From a checkpoint of a small mixture-of-experts model trained on Wikipedia: 1 pick a token, a softmax router.
Below are experts of layer 3 (counted from 0) of a mixture-of-experts language model. Rows are named router (the router's row for the expert), up (a neuron's input weights, with its number) and show model dimensions 0-255. Each number is 200 + 40 x the weight over its row's rms, rounded and kept within 0 to 999.
Before each expert's rows: a language model's description of what the expert responds to; "mostly gets" lists some tokens that are sent to it at least half of the time. This comes from a sample of Wikipedia text that the model never trained on.

# expert 32
What it handles: Period followed by a space at sentence ends, plus ; ! ) and table numbers, and the name piece li in Tayliah, Haylie.
mostly gets: ". ", "). ", "! ", "District ", "li", "St "
router,148,162,195,304,172,210,236,201,218,249,238,252,237,259,253,110,167,223,192,211,260,255,275,263,260,210,207,135,194,245,229,228,231,225,159,96,189,201,170,194,227,210,188,242,152,188,145,123,166,113,220,200,210,152,186,179,188,167,197,252,145,233,205,188,211,232,230,200,176,228,234,216,195,224,208,175,222,140,152,161,242,223,160,213,216,156,233,156,223,207,135,210,256,224,196,263,208,170,244,182,139,192,265,201,258,85,161,273,235,146,195,215,176,105,176,241,179,243,210,252,183,184,196,311,328,234,243,199,207,302,211,221,269,209,258,198,224,209,194,190,179,265,232,255,210,186,159,166,197,271,236,179,228,153,199,247,176,147,101,230,223,184,224,232,231,235,213,154,125,236,188,166,245,172,195,155,247,193,184,212,209,187,226,237,179,179,250,200,200,161,237,190,221,215,263,192,254,172,238,191,170,172,200,189,247,238,201,205,234,239,185,125,212,193,243,234,209,179,231,208,191,143,152,256,233,266,220,185,226,248,153,174,195,244,235,215,216,198,204,214,244,205,272,214,222,164,194,237,207,205,118,163,174,184,153,248
up5,165,242,246,169,128,158,90,124,166,221,195,122,190,198,152,169,242,191,203,209,185,157,185,190,236,258,149,147,189,165,159,223,277,198,197,177,267,221,128,53,181,201,179,223,181,184,193,209,216,161,198,260,226,187,238,216,293,135,152,239,221,179,247,151,171,209,185,127,228,232,265,189,298,227,252,124,219,216,262,189,168,250,193,239,233,162,201,203,217,175,227,221,196,184,192,256,136,263,149,208,127,225,203,245,217,191,227,238,262,234,258,152,186,208,152,130,178,157,153,147,210,192,252,236,241,173,174,151,297,216,156,128,171,193,255,218,166,187,214,210,207,222,142,195,268,254,179,216,249,182,237,226,157,188,118,235,263,157,209,157,227,214,184,279,235,207,186,203,227,231,202,201,228,170,181,252,189,119,245,164,164,218,214,270,240,186,169,222,246,205,219,229,195,191,227,246,215,221,199,224,150,240,155,210,158,255,206,176,208,216,118,197,128,213,174,179,226,236,243,219,263,237,205,173,208,232,202,197,157,214,161,190,142,222,285,211,192,167,197,286,220,174,250,229,242,190,148,193,220,229,216,209,210,146,195,227
up6,170,168,149,192,226,235,195,181,287,190,251,247,185,223,229,228,250,161,218,188,249,238,187,259,348,167,258,161,201,207,176,193,178,181,158,238,196,123,130,227,144,228,171,213,224,150,222,139,287,173,233,167,220,173,205,185,149,190,185,220,242,232,158,233,169,227,182,203,237,213,195,224,205,218,200,204,203,218,210,246,201,183,206,232,159,247,170,242,280,211,189,215,159,245,176,232,208,217,189,174,197,160,216,243,254,129,196,105,229,207,111,245,214,193,141,206,172,234,181,160,236,249,214,204,170,207,203,122,178,184,191,187,206,245,257,171,171,257,208,81,249,232,215,204,231,268,209,213,156,217,224,213,193,226,169,286,189,187,158,146,198,210,166,226,298,199,233,168,202,265,203,159,160,196,161,242,260,168,200,167,185,181,134,199,127,174,210,154,183,239,189,206,160,235,197,216,192,168,195,220,288,264,215,169,252,183,220,175,235,221,250,217,124,140,146,176,208,204,254,210,151,181,115,134,226,249,204,213,219,152,202,288,188,170,241,194,225,111,235,175,274,250,157,198,220,248,171,252,141,182,116,246,211,193,213,97
up7,133,159,188,218,205,170,236,223,201,178,196,210,225,244,260,180,167,171,193,238,204,161,146,107,201,274,153,226,232,150,144,188,138,188,134,210,186,203,206,198,265,182,203,228,214,191,217,201,199,193,291,184,131,247,124,152,264,188,131,174,203,229,191,107,194,186,240,223,167,177,189,134,189,156,182,148,235,114,269,233,174,186,191,242,264,174,195,145,212,257,226,196,195,226,183,121,235,170,196,187,184,165,179,149,202,171,209,208,248,215,201,234,154,184,170,155,241,117,196,167,252,170,161,284,265,189,197,161,190,289,198,185,209,162,213,244,223,180,219,193,235,223,214,217,158,208,130,289,133,183,272,189,208,141,138,168,219,179,112,221,191,265,284,244,189,212,198,177,266,209,271,306,137,212,188,190,178,193,181,218,196,242,205,216,195,218,259,221,237,179,168,90,198,169,290,181,227,247,233,239,206,180,187,234,218,188,211,174,213,156,222,202,227,247,190,138,239,175,169,159,155,187,187,166,150,226,206,140,204,148,232,245,151,244,208,133,224,151,254,190,199,230,180,279,159,226,221,296,233,161,167,182,172,208,205,246
up8,203,245,203,225,210,241,163,228,144,176,180,245,227,193,230,199,189,243,209,290,206,222,289,193,189,284,226,210,144,206,223,213,236,116,86,230,209,214,201,135,196,259,193,202,275,201,161,162,169,186,302,221,161,310,254,221,180,212,235,288,152,182,213,252,225,250,257,250,223,182,140,171,168,165,152,207,233,117,207,169,144,155,204,168,203,242,244,235,168,205,128,150,222,244,207,210,227,300,243,141,205,175,231,141,174,154,194,255,243,169,141,273,199,226,183,205,269,179,228,202,217,191,199,169,162,227,181,171,131,225,171,210,166,255,173,187,213,269,184,218,136,171,163,186,190,166,208,248,196,213,246,200,179,280,155,162,145,288,203,136,256,248,198,219,136,226,218,192,160,128,242,146,248,243,223,216,250,182,177,150,261,186,179,184,246,220,153,131,250,131,198,214,193,222,191,191,244,187,187,118,240,167,227,187,163,169,206,172,228,200,191,183,185,247,161,228,210,237,199,173,159,171,174,218,234,205,164,180,243,125,168,189,144,236,221,151,144,235,213,221,202,224,207,177,227,215,145,211,165,188,231,270,240,268,237,214
up9,182,183,205,177,158,236,206,225,211,201,261,178,195,188,203,250,247,180,195,234,191,219,213,227,189,186,220,190,159,225,250,267,213,237,242,168,115,172,209,184,195,185,182,181,244,261,201,154,203,235,185,158,213,230,244,150,161,257,195,236,204,212,161,236,128,161,179,250,145,225,107,210,138,179,176,137,170,174,219,210,227,201,197,166,165,235,159,228,155,198,173,276,177,215,215,196,159,183,197,257,173,197,259,211,186,253,182,184,139,124,163,228,192,155,149,225,141,165,261,157,209,185,250,254,168,238,176,139,192,240,119,194,291,254,138,165,159,226,265,145,285,117,180,183,192,245,236,175,192,209,190,229,197,208,143,183,254,189,194,241,171,182,231,191,234,244,198,218,174,136,254,233,178,168,243,184,218,185,231,232,215,141,185,218,139,192,217,309,238,266,160,132,245,267,196,176,191,242,205,216,181,169,201,180,209,189,281,112,244,188,224,246,150,128,170,274,183,206,123,131,182,244,117,160,157,191,251,166,191,234,177,206,160,185,207,274,252,175,201,232,168,193,231,131,142,132,215,138,124,214,111,193,228,163,267,167
up10,190,251,182,218,222,188,224,171,176,280,208,260,161,186,150,174,213,226,202,259,205,182,205,145,182,281,200,269,202,151,199,201,214,222,269,140,181,192,209,250,269,217,111,212,174,226,246,170,181,193,160,165,217,178,265,222,171,198,184,217,217,225,235,171,197,201,206,215,124,265,245,176,253,254,245,177,125,202,268,140,210,252,220,225,208,206,195,163,205,186,195,150,219,203,266,192,231,212,225,240,236,115,225,170,258,166,227,181,145,217,233,169,239,132,167,235,152,200,184,198,215,126,168,205,210,109,236,186,228,243,176,190,240,179,186,252,230,238,205,216,217,205,124,170,235,228,141,149,229,165,181,203,158,187,195,198,244,264,223,197,276,139,191,159,226,205,203,213,192,164,173,182,300,106,168,231,232,233,231,152,119,193,128,302,125,212,224,254,240,242,238,183,167,248,168,176,282,251,150,213,229,233,127,239,219,141,225,195,225,165,158,231,167,201,191,233,164,190,172,222,210,166,219,201,257,215,250,186,224,124,186,158,199,252,199,237,156,215,158,284,216,178,106,189,244,240,251,218,270,216,193,246,128,284,229,144
up11,214,198,222,199,225,219,192,194,245,269,226,198,278,262,182,225,260,275,222,128,213,148,222,167,177,161,165,157,213,178,191,179,254,208,157,251,197,187,228,229,254,189,210,164,214,198,188,182,186,243,189,209,226,134,209,146,209,159,276,279,266,221,184,229,217,191,171,234,184,278,209,249,219,183,197,202,208,239,116,259,183,222,226,189,220,203,160,208,174,161,218,198,191,229,248,210,181,269,74,188,262,284,227,193,201,188,180,165,197,237,162,210,202,197,212,153,184,185,237,256,204,252,158,297,190,240,232,176,207,155,198,241,263,208,182,208,184,152,192,201,229,191,200,219,164,281,258,239,217,148,179,114,227,202,96,239,177,187,189,268,147,236,172,262,222,195,203,194,131,283,124,228,159,207,191,107,164,219,259,223,243,210,234,209,186,152,198,258,192,236,193,176,288,257,111,218,123,267,186,206,256,223,199,180,165,251,178,155,191,220,195,185,107,227,179,240,215,194,205,179,191,212,189,189,235,200,183,248,234,244,181,236,157,121,201,197,261,117,229,171,137,154,199,182,233,165,129,189,173,192,185,250,154,118,171,278
up12,171,200,246,277,242,133,211,207,239,219,172,196,146,204,238,284,179,198,220,152,238,195,207,148,173,179,205,229,192,224,176,199,160,202,232,193,219,189,175,164,173,224,123,247,170,168,230,229,192,230,204,193,196,247,135,197,251,208,215,306,169,229,227,190,184,228,230,92,224,181,128,182,190,186,213,165,196,184,222,194,250,274,207,172,194,162,169,210,159,190,247,220,153,208,252,253,161,113,256,192,229,127,217,281,168,108,291,250,267,286,219,147,223,217,309,197,186,171,173,141,171,205,179,157,185,227,135,188,224,213,223,169,218,191,177,230,151,193,235,163,161,202,168,184,163,128,202,249,209,160,159,183,284,310,253,184,250,154,183,231,159,193,210,245,264,221,170,249,254,189,183,179,192,190,144,193,186,178,212,186,122,175,256,168,202,255,183,210,201,151,249,156,142,199,249,104,165,174,225,221,229,268,207,168,198,182,245,191,164,153,206,120,163,183,87,210,206,225,192,243,165,193,222,241,277,220,192,199,214,207,191,255,157,232,123,186,239,186,171,183,214,205,236,204,203,201,212,175,201,226,121,119,199,146,204,144
up13,188,155,249,217,253,245,197,193,161,171,183,157,199,276,227,224,254,145,212,249,169,204,259,266,199,167,95,216,250,172,173,258,188,248,199,202,180,219,156,240,137,172,158,156,173,257,172,210,196,160,153,198,142,282,233,251,79,187,168,217,177,155,218,192,270,170,172,188,174,211,196,252,166,146,192,239,180,142,167,189,146,155,194,188,239,183,158,188,203,254,120,167,160,212,264,272,192,177,206,167,153,201,245,219,168,118,125,253,174,225,250,200,178,204,228,208,178,270,228,176,181,218,151,210,215,220,122,246,207,272,195,171,191,217,193,183,161,145,262,154,246,226,127,150,201,268,172,189,269,103,233,305,210,154,187,221,172,146,191,168,186,213,168,286,160,226,269,127,186,167,215,173,249,230,127,208,166,168,235,183,189,155,169,175,203,275,214,215,186,191,169,256,260,222,247,181,195,299,157,236,235,200,162,228,226,160,207,194,212,169,222,219,149,226,231,222,213,194,182,169,183,198,199,156,272,253,182,241,191,190,197,217,230,210,213,164,150,187,163,226,239,185,227,168,123,232,163,247,204,225,199,185,299,215,185,225
up14,235,178,275,204,175,216,247,284,225,253,279,118,235,199,196,246,178,231,175,210,196,216,218,94,210,148,158,233,219,190,168,225,190,171,198,113,174,216,180,237,175,153,229,170,298,162,185,171,200,181,209,193,230,139,148,249,245,212,208,265,265,259,240,152,204,234,179,234,160,201,223,225,162,193,215,211,134,261,201,156,207,176,242,140,245,73,187,160,230,238,139,262,183,177,258,196,234,284,179,276,279,255,218,122,255,210,108,153,193,243,169,275,185,234,183,161,223,203,191,216,140,159,175,221,227,233,241,270,137,201,210,195,178,220,223,204,221,170,140,187,245,228,209,159,195,277,231,222,193,194,262,206,269,205,142,267,192,148,192,235,183,209,147,194,188,192,259,268,141,213,186,209,153,257,262,224,218,260,202,185,170,204,247,219,241,221,149,186,179,189,222,136,222,187,160,282,217,195,207,215,210,299,243,217,160,178,168,162,204,186,230,142,233,274,174,218,167,148,172,173,129,220,217,246,230,173,212,211,201,197,167,178,164,223,189,151,204,237,196,204,181,165,244,238,191,174,231,228,266,191,219,240,141,216,236,185
up15,173,216,226,259,213,163,218,193,213,171,209,179,245,258,152,250,245,203,169,141,211,191,180,191,220,190,160,222,126,239,161,183,193,244,253,220,206,176,201,242,158,147,268,219,233,176,221,124,204,191,169,199,165,193,204,118,230,226,187,187,190,234,151,233,223,241,151,186,175,224,229,255,106,199,195,154,214,213,273,233,183,114,202,234,175,182,241,251,193,175,207,146,252,171,145,179,132,191,118,172,176,207,174,220,158,206,146,143,151,274,237,181,210,204,202,223,223,109,205,200,169,248,191,218,260,163,204,220,192,188,228,313,229,213,219,276,226,130,202,264,160,170,280,169,155,198,209,220,187,182,223,166,163,298,238,209,266,181,240,136,152,177,128,190,133,203,193,176,92,267,189,252,229,232,222,135,203,189,176,128,238,253,229,268,202,226,139,254,205,217,205,253,125,140,148,165,204,128,163,190,200,169,221,195,190,144,128,174,219,218,196,207,137,231,214,248,176,204,153,172,167,211,218,202,122,174,209,254,162,176,214,149,268,192,145,183,117,157,217,246,189,208,250,223,235,217,170,200,205,169,187,201,214,98,172,229
up16,202,153,201,194,251,246,243,204,172,209,224,202,218,244,201,122,279,166,227,189,255,221,226,192,260,182,251,215,161,70,239,208,280,185,175,218,206,179,209,128,223,203,196,199,217,286,200,219,153,225,233,256,161,197,291,180,218,183,130,183,211,152,154,176,220,247,225,193,246,208,189,229,224,255,163,281,141,281,219,240,232,206,154,214,197,232,190,191,278,257,176,223,211,167,251,208,130,182,209,188,158,239,171,231,263,239,196,201,159,130,214,239,185,235,166,216,177,262,156,175,259,208,214,236,173,244,194,173,159,203,180,175,302,198,207,295,179,169,212,190,206,169,221,168,171,184,236,227,213,191,199,156,211,228,229,201,254,290,236,189,235,192,206,219,169,189,199,159,211,218,155,202,162,101,188,215,84,161,141,224,319,204,160,247,203,269,179,158,181,198,191,258,206,184,217,259,203,197,227,212,159,164,158,260,215,176,226,235,195,258,197,227,189,261,200,247,130,207,253,214,172,141,286,217,140,303,261,182,175,198,191,206,283,220,236,174,179,159,236,166,206,188,164,256,165,230,235,163,239,179,175,237,238,194,195,128